From a checkpoint of a small mixture-of-experts model trained on Wikipedia.
Size: 13 layers, vocabulary 12327, 23.3M parameters.
Experts: 64 quick GELU neurons an expert, a softmax router.
Training: 270M tokens, 7439 steps.
Below are experts of layer 7 (counted from 0) of a mixture-of-experts language model. Rows are named router (the router's row for the expert), down (a neuron's output weights, with its number) and show model dimensions 0-127. Each number is 500 + 40 x the weight over its row's rms, rounded and kept within 0 to 999. Numbers have three digits each.
After each expert's rows: a language model's description of what the expert responds to. This comes from a sample of Wikipedia text that the model never trained on.

# expert 28
router:521501573513514517547432450447446459450424494532574488476534502447510521495483537488531594491474480541472477497443526518441464554567552488553537538496520500501537431552440534546485454455507488537499440454417525434548512492536524450486454466466456546463483506449573519379459513461447469572478539515501449539509501481533522527490515542574499468497492520502511482527551500441539489501459
down0:532469486544487572483480512509474426478513469479526551507523386495427552500500440500459527507498515563499507448519529461499422504581504523421544463468543609512554424472491522537542430525445467536549460497532506558446491626500453502466527537455493508521525489540508530547531456512497560508477489461462490531474516563520486450489452500488543482454548503563463489455499512543477442474521
down1:480515484513496565503472531458451499467528459507472474485502504496501522501472450498537566470489464522477370486496459438487411464553457476420483494495521531492486433482423596507545458518515550453486462537518416501524471579503482495512543492453547562507511534547520558483528558505466552462505471498477499575483467521485541516479472545424468466494548448498432506591463499421540441479463
down2:501484442482473574491474509507544454495548518524557418456533549491486476450456475527549532497526452470425448525459454547469555508435489515422546474547531487465485498470426539535511529509521531435488500587603481485525495531558473478478544485501490536434450494526463509481469433509581520438489541461527499516480476495522501460582455504513501538541487488571535522575470419503466540426463
down3:462466533484565523481522562550549529575446519488459448492464529514526488440488503470551488550516395541457498495507456542425521476458530464451513473512495526439493533463518552546463530501494436455526523569492518458500598487522529550560510480494519431507484545480453446423533552542465543510503535461482556464483572447474503506502482588496478513463459499528559595530477480444542488512563
down4:547568493501439491509510494520408472539434561493549471476553516448530435447480500523441448497521525452473506478510405567546492523507465487427486547574502571524535507474498510469527483480472471483496433501503442572509551571515508484417507520482475534513515456514502522551554458510552469511527563491480488534511467588515503418455538535540526482584489524501513550519507450503430490403497
down5:498430541503539487524461482635523464510518498577498499523504468464549503581587495539456542487505546522439574512483538494497469509473483437475426442489516508487492525503471484534463497593476492480529521450552488530541500541542524491471440558481447532585469473437459483479469412489598478486581521497535483533428541469487495538503504524506545506481531540464461491479469481415482475506539
down6:458490509514503513524508498536526508482526482517572432483481596470491456498510485457544556546529450515463417506466500512460560486440565564446585498530500481461549497493421530455541405523515586433499509535531452554470488512509437471536472545480446501448484522478526482438436473477497499520459502449512524491543428517527533562523472509524535482572526511520572516575492424454562506493461
down7:473489480504471460534571604482440515485510473480475520533470500549447517475478458595442480450566522475540475504537488524557422446572517485445515479473416570477539536463565517480471507518483482537551502461472480550499496507506476537529539457479465471579527485533495534559551494568497479492500492473378549499518458543468494433515520525508531479500519457556536494453489550499411432451473
down8:526473512435474454507483471580456532509429515497469497563498536475468486504504498515505470451475492484539505528526411540559452494561424479475475511503460514539508502473530496530530586502469505478494470463452497635474504478483514491481562407507515485562560497486440548504542585462445458525532561530501428523505401571502519441504559512546462470522437472483482480484514489464421492472461
down9:531531441523539533486499553509416502467475480405518459500459434539490474438517514461458459495518546445508447417550425462557515494542465527475521545502543573490511518500500548518458434532425459407493413454442492579389505517449432472465484499433507469524479526520530441538492526465473502508531544528449524488492447570474554527484516479524467522523503525479518504449531488495479515482488
down10:505449511537511455492524472444600454526510505513552480431488512543513429472563517512495446539530499515518587511494524597496601503457560550562555538484457442498503503547530415519446586531499467498493514444547552472544449441530472511513444521504460457437457545442515458480470441465549447510453520511550518493486529500503489473558470431526550557509447501516491495462472493525486493527536
down11:484494408491507520524520551444538495484589491574548480505459503520527433512432530585481522488512498491508494537436548488500539471497480462460471497483495488424512524485483533550459563530538541450510590547546469450510467504513411466491537501432414477513438496541456466441473414548559518432513452458506510502530529449507483496587463452462506535518492467564551516504442500493457552486510
down12:446425547572569441523494486567534460506501444501544469483498442542536527520593529510482517491487515540503525515534504526440487448572518440546536480489487508527489522567428473605404528581495493481501467478525517587515474523538516480552478536432449478541455540404475499489459503518534482516490558517467479509432457524541541505469508499536519523467564528504464434438486481479501475559507
down13:497451492453502494485559482549539516477482565539504510534457448438504512468449521477470516458474459526476570573459505522495561490512429517555467460515468500515476468512526478538518543434438565410539532545533568492487616467482533489551540462554427502524538521541408492557491498496515497536510559512548418436515529466512438474467557436499461521518472485511468491457565498509439556483515
down14:506501504536538475527523464493506473493497513466514516483537480525486429472599507469468399547538547439507563432518511575533560502482570575506562570468498540500532545565574434486494444541460448500509482450482552539458458462483468515476397596498498498452507505483517447502467470449524484542482506507506583493523509543504469560555470473535558501514502554524541493417513487481521451527527
down15:497472479496467517531508572467408479452544495531449505475468528533511561527498441571514565483557415506473391493465516488496444470500450517395502499482498477473423482504470549480549414566514481447506424490500440560501499556468479463475506545519519545497472499523512550531545467487514506483506461529508545576468463488479510607532493526463442492518499461491477452482483516449478440459423
Description: First digits or decimal points of numbers after a space or table bar, especially decimal coordinates after "/", as in 53.842 and 7.8.

# expert 39
router:502446575463503511523509597550558479570438422449507542482401483531460524460505504433524578503501501581493489481462551476537504532539515559511508505508484518539450416517479545550531542506553523551401469484505430446495432452540407590480460513485514530487509486453492562462444481500529464520534505499492513468520498535518458522474478542496536478498523450421457529523519470481501507520489
down0:468513510483582464486495433508555495564476507586435557530514477496546489521518486432491453500492540515504525535500516588488506551475506462518530530449469507468532503513466498481471505526520508462556444561494512464429608477517473475516466552566427456476541422481488472496472503523409565502464520506553484519540513380463431542556523468511469443439542487552542519486512517489561455537498
down1:513531520412457521499433533509579446369555465497503523520523532509448445529449480465453549454485495475504514465537504498492537428516482539486529511507492488530493576578466516530510504544389485498614507573496488521532458451531493511460494487473490502550541475471461474476483491523497503564493459546480509510426480533498571488473473563467425415568470521472480469507426492501474463520504
down2:477505510474510525436533498509503526484433451497579455512495512528505481518527470572509559500428474485518515439486540469508453563451492409464518559552568567428506472476473485574491565477494501498473618499515476507563534503459537561528472459465447464542446557544492506436526522438450502486552548497483486562495572522413532546507506520450538531517494486489481549504509513483464521443581
down3:539491590519572488518508495444527485526481553520558540490510447526428497492524457520567553469526503475565549494556475496550533545529495446493514515511490613495465568456421454536496507517539548483441578508497404469485572528503543545510485524454444494518561571556487536551508460484502516524532498516448535501552552516462476510474484563479543460571539473436496540509513538457545533550478
down4:507516479557441539486507479512562492548518458496486497542511468553480527540472440388464536488528442522538532433518542543488539458474502577493548576547493513501439565523461542466545551487452504510515536562458497514460488483517518510481500524511445479455524473389457425450509515557506458495509456486518523536569442566518523541501465486558489439459484435538513602471442541513493565500516
down5:556515562504511476470515490520493486436471434493549498466515553467560546453517514552527549459428548487466494517470487410497471471514448476488469505540566558448495512540441516517440485493461524495582549508529489495665524460493535478453419442521503513483515551441482575459537526539457561487537504463496435515498468489437509468535537498495454531445540571532519484509504538479456489534507
down6:505490495587551445470493521524460514528498475508449536531518485525557593515482429507498483480443439530504505442541444491492568518460515472489483505529477569498484510510620531472571451491519492476461496496494540466421455528476526496518534456565478444479532544487463545590459565485465465456541518496480597469532543481500502540559466421595529553479564523513490521496515536508506555541541
down7:479436514466550517520469503528525506580468476454510459512441474505604513522417495481392504522447501519507465414516507608552508477512546532523486489512454491494515417542552547461524485494487484543450453553530450525488479502490525523550562542530467489493510416423469507483491536538445494408488496534475502458537454382503470532504512456511475546516494453537494497482430512514534511540532
down8:552492413481566477562499481515464439509463455428475439538509455501578474531478544433471560457453485537470469487492478513491484475559434557480464513484436470538495464540562490451606484505538526445489495523520415578439497518478544482507560534557532506459494468474502534483498529527530468468489491485450512457506408432515519495543489499470394542495494486489467531413511517545468533495473
down9:535591444477522492442514506561533462491443476485485456516522517497480480453528505451460537458438554536542505461557441490447501527473488535485499537498599529489505449530521539463500549532453526490435477515475472533527513458525564469451498461505535419510526545440480504532453586511502538513538499464514539560482484591520588524519453485488480551405512459502478560546487515428442458555436
down10:510592519572487508465505493444475465509455523542538555542435454545468511424528437534588516465538446447505563477546453519499421454458544486480515509511470487536592503435457503428510461456518511504549484507485554454487525493505447456496469528522511509485497491460571456482501434478532446535577532507448457546478574588474510529464503495553586495520498483496474546501523475516554462527460
down11:494548490528532528542464517507530460545469516443457550520487428553515481536525546483462462505486468455470524440467464609521445524466557492520580468494438483529598552464485489491532483464586460565481407520436494480507540517480453461550457553496485500501531495583542480527510466457519464483533499569469441503463575567498482510446498480564467509458473470535516541534502460567556481499460
down12:438466528557483441415455538486433520446504501495568467507403533502564463547466505486462492468441524508479505441539488528497502414435489476533460482513512476498480457546537521478462466508450467481474458457465495465502511482530522455565511458451454546521471513483449466555551473492419515521492526493456516477519449407489448533536455483538508522430486455527590401460426502484445493524538
down13:528533519572466549534512566542445511498500584468535468517451436524533497467472466465530542473473473473458485508532534521530415433578468523481452490541425466590469520514469452522588502450518453519476479532425477528494407495470496444541499498478528550429477514538500517478582429510492459478495472487502500455571478582472537460461482455491488455544483480515467569514500462510450547489449
down14:588494567530549499509465546533502548496442550535556482487456449545565544483497530522464538519439501508495521467537448506475476525496519460582456469455491544557474379513447527517529464480522497549447485493497469530548532400459520477506481498473472503493481603569490567551524487481492529487510508538510503507518515499521531466516514425515452561503589451496503470589462418484451547543484
down15:525553503481471491426532516455457439542481574537535529554437525465461526407511445539594510516481499489557531559532483462469440487479459483558485503527521545484477469453480523553510538496395513424497507489494552461350508449482488512459518531528499453491500459434555520473558455487466537560446504481506506566567535566526505542522528516527526510533503471462485532500518517512481475452504
Description: Table pipes, list dashes and first words at line starts in census tables, infoboxes and coordinates, such as | —, - Vincent Way, The.

# expert 31
router:460467493533554529469449538443458429493565522504521526497459468489580510447469430496521524543559546453469531492542523453457436501442532504512544507523465518488494597411474470494453437488564499437543529580535498508567432513490504512492556429472562553475465550563475540505524460488468577524463430509481489452499498503532466427487453497475523500511433485469494460567478535530495451503485
down0:514506446460480563433583544509498557564502509548496483458493461536521480515532420512558551488516468484500479428416418504481461523530500585471437402500475445489433479441477480513437486481481450552533576461488447502608486507480467535533573437520468447511464479497560538500483559484461518500436484525482504489506527486480515537510459558485474500474532469515496483471571528450452475518514
down1:445445521462486539442505461514485502485495496536488558486519548469464523491447500532433515569510517472511497537566531488571465470527538500562527499452496497505513532568489530544516448565584553492480582573457440535531526534415458478520443499555563504524440532483493510561565498492559516509554462447458476478422519536489526491509491577474402464445494491501469450505535498482492416543549
down2:473511599500522515494453420505534523544567534464430463465493477515488488539517523496495520517456417527554511496471532542525497514519464511496449483542521552500495547494522458535572534487458518482417485430546576481515466597559462440536447524565488513546529518514598453525510547504432455487509450513503496501442501503548487461513503483493408473478611456526471443456534492507499524448458
down3:460436519449513402518514504465513482504524489570484436463521567445540485561497506607398455429446531515574460479518468513500510524478552500446499541502510441479495535460539497480460494500515485443518516462507511420496477508507448488460507521460574464534554479508471447563507464466502525475529539498523475439493430503482486525485429425539478452436531518554546475511450445527437503466429
down4:477496534441427503560470455536541459563443539425513520580478562486496473428486489510489513474538535526506456509549497542449478380475462455415488529499463474423451531466515518454443481530501462466583506493447468447456477478451536526504471463432566459471422524518554511486471472424529498517468488553467489575515517481503534536549494467500471544530486477434463454493478481472499504467543
down5:522510523517512511545458495528429447506563471525467523459488463440526404485453510580491486507542500464430532428471552501529461565450500489455553484503472486486457429518478474463487546504510485546467518469452540484585465557526491523553492511489452535484514500483466589489482539562467465541537575444516467500503513563478567478483577485496473588458515471369518527465464479542500498477453
down6:431509478536512559484528539482525479562484535519512524530494512498526486554459502564492560516511466503505455484507502575481509482487532510582490516494493605544531514488484484457478521513541564591499544570589484549493498539468536462514552464501416483591536522530492494558509502574441486452518520448515450472558600529535518435488468489528518513473419453485523456422503509513433483444445
down7:455493537567498464532532437518475550442592498560594469519499554563498520555511523497452499503504478550528504489485482497500466545519438446494517448478563525490518469534497515500568490553455510467498547463540558515507485461489567559486421509529491488480492503540540577572519469523431492485525431579512447557484494540536453526484563510423473413469570520549430480452497479533529495541499
down8:451477486531503487511442444524463490546468517505473548474463456511537489445478492460445431497501551451453519498528488535509500454509479475530451528455493478446491407552459511535504542498494505532513515577409458483579579628506464580479407531509557479490479519432548552474441499467527495497513514468519512499454532442448565446527535475481477525433542521496443518532440542500470486555519
down9:538547532576583480515485528471426505446500488538493534508513534518534500540453500432499478478505500486479523498528561569467484498538480559539502542483555530510572492537472570539586448459491476380440501479473487551464449518470482487509493478529544468561600529490503491483478492470468499558496486497457539453452543536469453532515552499491520452510422488514436576545552435560524566487548
down10:451477476555432562527498471473458549453527534537489531518480473466458493535499529493497517516485547570466502463583581483559451535495517483525504495512482498516482628532502483522402507518498562500439540534562411523485535547468502467427515471542441525498467449518422471569594504526546520552479473491509491555455499516533567484466547523541474474469519491483548440537538510529490506431540
down11:443425600510429524550485510463493455535555527452532482508492547489491490523459543562456566494537514521534535534512409515514475510496529513522484502505515495469431516570461498438460612519526512542564576538474472464592516546518494498515451501460454501504416554553480506566562492515473505504552513496552424533501516498484499503527496441476493538452444460486486503475477599491448504502556
down12:448515463529470479472474463455467488489435510540407513510434485446439470509447551578410490497497566520512483453577474489504448443426500501480518488487488467490438467521528533477489441478530550414504568482504470513490460494479505510497491460513530490548531507558547525619537522530437448560493510432483467510521510508546484464573504480557469495486519492493499515402421480544506433488449
down13:555543506510502514495503487467525497457516511475479533529491500544543430443448501568552530446444437547479409434488555533472505514470446547458455431459451547517465470501482550454473401498496397473507498464483530489441464420453550496504529487490449488501498462477491591530510504519513508482469533531572522554542492562414454512549520449448497511489589516525476547502528481471491560461506
down14:501557484433515502459533523480474494493515527482467522444609538536537524482475417593415487467500485503541539413461506513566539478492478519440503474480553489462494437493501555503563421541529415373517536477540537486457478483527467508548519498525560498556583486462524515452495456424536518500546473489498520546486564516477526495516494534504437462502504474516466542508487493522492557456554
down15:490550485518482396505453507530522547500572420512520494415520513503509483465573477480504489524497451422507478450405493486487527571518515512547557501433520509476478470511549446471517505466515536525546427434474531500546522510477497507563522548514433523535508502492469500474482489537510428507475578425520470505511418590380512495523479456539475514433484476477540511518450423490480478542498
Description: Inner consonant-cluster pieces of rare names and Latin-style words, such as -att- in Ouattara, -oph- in anisophallos, -iph- in Caliph.

# expert 42
router:416454502517477465562565467524509505461410465476535504468485473413449460467512474513560496553420560479481511446532454531516446531520491491557537470563490503449519499458541553433530537529488538531517444506449498445457552462486521473536460517452508390504494523433487526492517499524435532475486485521423514412571505481425535533510473452508533461547478494518527472507473541467501564454546
down0:456538580558448483414486450499560451502489490453452525499517510523474477475513478487455519452483523482480482479481554547470467540482509493438488521561491509516485478497524539457555527463418473548503439522536476388549487393517449523584452509496519435480569520493462492466479533521469454463547499438455602544419464492458551520583552506511522505521506544486455456507479465497528500545499
down1:563524543534514461458484440475498490500468548448565542550493508525502518453547472539452550428467531509479465489468455512540448524494455496534465531519493493586508484537445523518568512524445509520420437477546522390493439450505454548537484546470510554510568487532430472488511483489479446498587484509411507571464490469483559551557514550567528478567463488473502510483566464524489495531461
down2:464520444462524517492487498500490484520516461535468481469601458455482567555521484476507497559494465552511580459517511487477564538491516560427471514471442492485494526422495565465445508521511508517523521466508449536404556548493565447524510418445508470447463532443532520494509485551596521537450462474584520473499400546552481404526509496503486551492536494573506517472474518501488514533516
down3:475483516528532477543547533437479497527483558437535547507472499490478506537530520534539547432451527482471456521489372533549477468551488472545558434541551462566514494488474478500550496499486523557422472523458520429596477504466438527518526584462533551525522503497462536561421485467454455504567485477417497532491529424439496586537487508494517501507463449442485490497540485516465480495501
down4:388547570477501519503502447459526468482470482506429509522499470511487481432504499462515471510543477527476480483462538564479500549475475522592515498514502487475497501455591511494459538582475534619480525480474451512541519425521549482456540490426494475482535471517583537532474473529512547472524500499500512441587450476407473465470509524451493454470511503526457491493451501478505548568389
down5:451512497530486459552535497590474469524485450475511506517477578473510552454472525466484458493481504450547467474564565476456482495533527468540470436451502474447479483432521541483500482546526493570504452565464513468507472533497526413535513484479469532548479439463492496534567532519466519478474567508444547508527506471475516458567574492523497565428370497517472478443481458429576428492478
down6:529451479484517489551529490505582501487483516532522504463488543509491498516559486548554497577447493462436565491570455530544477476524513533539552416450458492503545484472592475464401558465443487581503571505525517494515411515508499488478483471511531536496437502436489436488537452492456494561468533528488438467474508493497504550523454480499568558475525492512521496395477473511496473391476
down7:433463529457526485476540555478560507461455529471526547512505487509473566468475479413541490494517508513509446443440486540484432521454456413616474466541464507461486507468491515493556555445568542590501469522508558483484415449459465534492504516489504506518518497462496413458424530496478470439591492478439483555467514509414455535549505496513517457550488456498481525532548471493523472490497
down8:562469492487528520469536437463459498539462522531521491534558516465536511454503437518467484553509464559507542518519519455447526503465505510501468512474438495543459536448456466465419483480467515563479575512572501449398460498489491545576491444454447526486512573540506488413524488513538512487443420492561404517518486495505492433533533516445547576564521504552525552515535566490511515450495
down9:549450511454520456518490495501471460501500512602568463463474578471538519448526451517504461503467519491483516537488478535488518518510452562568494464469567505503457577524492457552404454547490442571477540471494452582447493566480524475422521468507485481552462508533519411471608475483479481529496546480519397495535525482554525480458478520525505550436489473533550529512497498493431489471496
down10:549466445537546526485492501504502536500503478495556517552525520552498524472537488470594537571531491494520464467548511455493458511437511452522488547477470487493544458453491444537435529452551577445491513503537590482437393537500492528512508465475544603497456500520487461471547466483541486544479436526500408510520499561512458467551488561516507494588490482488537494488550534506580515399502
down11:494512524562481405518492444487461515545467478491617474426461501438480455515461541510492470500480533478463544570554504524475480553486519529479430494496503490517531499503388497491544495471541433494501465538529506508511455598492429470522551474461473507517457466494517439473408590464500564439485456517549532529490487446513516517523513436527476506485527510533544449564538575515553495444512
down12:463541474484500481560528483525459479537482521520554473517404505430457478450515473520442389539500466543429522607547527450503520463541543478537513410464508537509492414526465528462464519545461505532578593485468523538555466489479492552498456510491471542517470523526515501460492530426481501450522560505562438495510589519497514560415547507481541525475434506521523500509492489478491514489514
down13:511458470462513396479540488584528534528481437450597531480481574565474507455467501472511447473454470479483528414551542471518484536424489428501496502441466542441530425457521508490539513523527477502511427516485527479433489487535497451543530489474522490495463481509470523491509549488519534531473564520466526470466424497493493449552532536530470531512410485468419510413512466519563466574501
down14:548560483550514510469524509520536484469517493506394476560504463547468471549503570420491528506510470546487577430597494484488522509538534572469458523412508508527445501520518440519465538530553463506448554509546517456417467508494490421460584595519557511461500465536518486498528488514548510499496458551520484532452421478508537447537561491466498473493505525496497507507477507509534548398492
down15:538463497530477515554532432490465503514484488450520493551458588421494494483428516530532453558454532472487458536511444489484456527498456449607476423541469521473495495558529473514544464506529525572462418519546516446492518506442462509495564514518463416551476502495436531441455526444538452473514486519420507516576553454470533440494521485507511495578531435481457491519548549488496514470458
Description: Coordinating words joining list items or names, such as and, or, &, which, but, and commas between items, e.g. "Min and his students".

# expert 34
router:530519493442486528492518481474450472559512551528559554511466525497427528547505532477539534409557499501464474517611552477522473485485468497480498506525535520440480412468488526469554469544459473530518459542590513441514484536545489555489458499501510576498510538442448441501484475487538507527533540470503436432533487490515481471536557510423496596445503475483422475475520573504565528514577
down0:501437556475554506540545514519469521424426471489456479478483504531551507510495523519503464480479484488515517521463537453603523609493501447419467438533525522463509494484452427494544464542455466421508507490500538434440487467489534520515476507407474521549573476480547449493538489555527542451446505498489491520495432495469446514549559539627501515520538432459507445479518472516471483506497
down1:509568432534536509533526430516531537495539561573561531475490491491485551421521483546526442502429551442483477500485479532555528421564486505491477481498480498403517487479491558522517473487518593505442524491498519577480494525432485495546528506526506414487462516546479464525553467486519558522492442508497374508463515537489480583448505474484530441463511486561477540505413502517464531488519
down2:545530497439557443464486484446462529520494560444533504486417421468468514456524563493511529524505575444467517536465502521535525472527533503530473585499518476473431521498502516577461479493512454535433501423465503527526508563471499464443571487487501541536409520500505523494495492463441475441490541535509493525560525542530451451538417509485510417534531426496455506580466566484498430502524
down3:482476511509493524489437455490477476551569502541591534486498543518554525519553513513584488516478568422554549467514426513445504440486488528536507577485532465502550528500478524507548503562553435474426480493495533593435514495455538552508450568509543554424480436521501483468489481514495490514555487515473486489495533604602529491544547555497472499509454503465518487583497536521542507507493
down4:547521515503503508450450514430519449559473485481452531523553579506480506489512512455549467440475424519527523484475466508472482502479468533548492480507460559610442532468487539532485414486469546390509538493526512524447532551478567556403476498483539507501491491482522437472458546578499544504473457479501447437445533510536553532524472521505438502537541556560400492509543523511527480484509
down5:602492519515547499528523549494475503482446535504580505506561515456525487433497486556508499519485462478559526513456494515573532475538564473501496519516434537493532545586482511439558473451494466512496407440502536527583503517543469465458542491476446489527473539525528408590524428408519508567510448519523513588444517455499467478496564464523507466517447505544433503491475479490484479482509
down6:576495488464535514468538527550511518426448495412497505465456500475521459436459567508581552507492462516523496494480505540502535570571470482511499543497571498564400544512567491453525478481526491453529453445482432461575507472475542484525540470483501505514485478555554469444454509440507498470473562464574549516495463450437467461536475490562521479537448526475445475558521525429470461479545
down7:510409467396517510513504513511457485493447571531526486566465433501514482555453465508470509592515457489528530514447561560528457479514512429574542463528542418496501490515490532458523463485516522514387523559508492518587475513410474493564520443466477461543509516518446486557482508470523467522460528512537505443515505547541511488511518394522463437520506489453485510468505485433531462490518
down8:513504497433504461483551495532497510510421529479534540492484484466533524431465525486468492443465543508472492564537503479508526514519501462483486569519557536475476570454509529490469446551500550487486572525504503538598527541489518467511478420448471432481434520519530428571559481477452550489479510475534490557504546597464509482481463529509528532464463462614511466545500521471444369468519
down9:540464496489579460467592461497489498418500578434475516556534478548536457557521550477475520474542524513489507524464548484482515553524500472499514541538533535437561468470465558441465528537417427493546480496514538481507543512542587445520470541477540479498503537490569519561479482492429521441518532556457513498552494541560522538508560566559526561449478479494588462546482510516452514507500
down10:593489465502511517472526471546469474532479506527564536524529466550504452455498525472488456519417503555530541533561597521496513462500529453551490527495448492534486467472544499396549517527441463533505518472499493547555550554476543502449534507536544452558469473527477407555487449488547482508510545458555504474496554581558481425477542497491452480484462463601508481505468468445428489501534
down11:527533454493501448517543532448511510461485522518544532519438496440417530415510491572514540463505483429473471543512492510476553492539514522448400566551495539506391506480530511546497456553513484535543470485467414487614484464487462484494443451470499498468505476496515500480507532505488443494514453497452498538473561555507496482469448574546515540506547490586433470560476433547512492549507
down12:520563511520527490555475509494577489463509442490497491508476536480456439448450498409513489435505514507582490410466494490538500504478443528484563483549494527560562514520522539544510498459532568459567411490422527540462453437551497478533466526508548501521476487477555511545495526558486533528567481501423540468512406488394413523540439498519519509516495512500515512507520512506487444485436
down13:555498469479580497516561495464476491411538540437491513497471425504484375501517509549493574506507488523483487505476545493493539518514508434535537481532527508467558454516482522470464511506440421558471411443475522496562541513521508441532563482499504565520472507562524496511457455475449473449553503571514513521534465534535518512545459548559521507426486548470569461542520547560431534500456
down14:541501450441475484478491434456426562519509489463480430499538448486551516471551535538511526500469525480448477591461473522459452559501553481486421546520560469430521484532479502543494495509488521540487439482485518511552508508406473465463564463486582501517468516574522480556563441445425480510494412527501490554453592508510517504477462531564543492486445503565437517466493528502477509532491
down15:420528447451466417552500467437474434542527416561518484460482429504499455486450472515530553533505542469490510491505458512522561489534511501472584475509523516500536486598488528486490436479501544538466498474451549590480521556519430482435474452490428528460467489548518508474606480486495498474487480567441510472446502584511462505535455504450499470458479543537533454486499493541498438505459
Description: Opening pieces of non-English personal or place names in lists and tables, often South Asian, such as Kh, Krish(na), Pat(erson), Eth(an).

# expert 37
router:509465560486494512507517554550477457496462516470460539444480512509490557455554496519421592590506581465547525458487519445470470516552501501531506500495516519536413429544524483466464511489505535555461447504444424515502486538561542503406473488466506495553533534458524518451456457500465409408554532471550529541556544508492488503462498584469574478464486499519455495562478494465466494503497
down0:560498469515584548391497455526471531478516505472486530469454523469497467488512450460506490512496480539518525489512498508484453464568556595540401511480518435585480489536560547545555451500469512504508545496459507534586512551527443515543489471504499438511501496429535515503531415476499515557506501512540467542452554496417471486453530541476446416551476482534470517555471432487534534525546
down1:487520484531454567490484556486492502411486434443422530424522514530534491504493459478528509513572529455488422496463485537534492519486481611464563493437516568490507530465480455505486468471595515491463485586473551486508495431518550528536517475456496437526487523522553461516499516548486521493568484466531449524462473557509495487500491488572541460463520548472513422410488486536530439568448
down2:558508469483517542485489484493467498563436463458413455572518469514509442523453503514567511497479489496525501479451530509540580586535493495561463510564511479507458532502511540464443449475485462498504480485554500512534526495493480421435540430499415556451511537446555407460437454512530493522455447517496518552467438575484520514556511449453470513536498521549520528538477558473466554438441
down3:484513445445469492572493466561483455502476433398487564473502493511414487479483548549500476551518500481435499484479492492593484528469518513552478489513546473447452521494485503590512466556568542472495496425551464484410505503562496522564549534493494520532487598442559516536463500438496470468465493495426460585489549556483522492415507485489491477469485480551469528504455530541503491490534
down4:514555520463477519497603557543453560442531493495481454519518459522510481502572486453504501572544528460497472515535508536483528512503477544464496534503521522523492481485495512459530464524480399430470419469515531521409433603431481475519465513479424488435521499530541508510516495449437459551451534600558547545466480545438456533491491468511408547482540465502535510510475518452515476506496
down5:405465405451454555494497495511464563495468428541510486497462526459468558467531450520480560560538475484535511489477529436581471486523585503485501502485522476552466534559531511478459413550529508404508444489503513529557434490481530445574556462440475513509428490499561450500477450515506525410480478535487499542520500496524497541444489452510494572559536506537497497471512555494528467517536
down6:545518491487545510526500510535421553478516470452480483435562534509536537454507575486495502503556562406477533468526518501525500488524462482564506470503594576415454503552519509502467494540470501501461521389517558506510485494530560537543527505481425545473498556539523505546536425498560428527571587555456509544527473490525528525490496503545446513491495504514569485448531577506479462464514
down7:565507477505461476525547512520524551428476535590523482581533515464468505484562502551513510593547535462499505494555507484485516445541485445428468474526498485516485484555461501471478507487432463549497551461542511508707518483472500519466429475501497578444515470545515502437588485494491495521470513522525500489468457485463561455518532461470489545497492437505548496519495498513477537506493
down8:479534517508564506546475472478488442527477521489473518433507461501511481554461485393546482544455507502560529388553539467525559488485456548529504470535447516460489570539540541502544522521520458445573481499558520500441475558426505477544534501529447506465474498510451481515430470512585518528521496529444445496511513451521527610491560463531525577531482536513498537459510479520496475402472
down9:475517454538451574454483488511466549468488469474532527487493501470564555545506501415526555553532575520512512513543446488623526509564510542492490477516505541516430533436577510507489526510417482440482477491503576513418446511487478507543464474514473435547487431492576490519541488469529506512468552527487420478542507490443497528577463468544560535524547496507489432567526536506511460517513
down10:472511486557497453557546502534555449419505500498514545547448515501424545425442576519510463563527582478403515448474513458525508538504526492480428534475510528492479590506497492517477562506529513484519531486533495494588537457448527512513461543515583523526500515593477545488572541528485474405488516526443486519481479515515582489439473486520526467470467421533503544537479473544489518472498
down11:457493570549509448543556506574536504446515509439506527458433502479405469469485530480428499525529591492487544451534501588548510568529512550551434493514521525509516506597507481492525521476540456507522518498447475524521499533470547514512470563508530511580507495587453527523515559570500496425545534561504478454472495551436508476438445543531536473491494504484501544533418465532532532490493
down12:467514484480447520570539480486480469453492478468526489527497482465450468507572560518455533448525539466530499572564504465546488469525542486475497590461542527457555484473492471479537405517576468511488426458442484451461456535519519530569512562453467523476478544560575506534543507487463505562489513512501547507514482552420429473505407489511460499496586495553545514439442514503504454562523
down13:542560403425478472519511523475489512493477538550503446564539503430512515472534549497506475535494485474508487622514583501540476420470404465440499475540496495489523491508449501512541423523469546544499529441566523457527507484490494530519465460489495510517495465507589471482479417613508528515493513511503465453486511485598518474455504497507481545544453497434556536459464559503514558486521
down14:501517468557535409437528527470496582415567456479502435479505493555517451483562480500435475509552485538527541504478489567477472552505497535554516581431557497502598459574505484494491458550518448472514481469442502538532453520453538518504522523469516473548520488548498497485468496513456494524459475565551563524493469517436457499508445489525444471541516506523453576461441544465521591473517
down15:459517541536425507548561522497487531535498417449493532459526529550468538527449510484489484536593535493425481478446540500569519554458521538489539447403578537492516495442504461521454460543587409491474554505412502497452524531454572554485431510490469506473476556507540469534540496441521466461468507478525478462495530543534483479528504514576511444479492534515521490482512447535450527548473
Description: Structural tokens: paragraph breaks after sentences, heading equals signs, colons and dashes in lists, table pipes, and taxonomy entries like Animalia.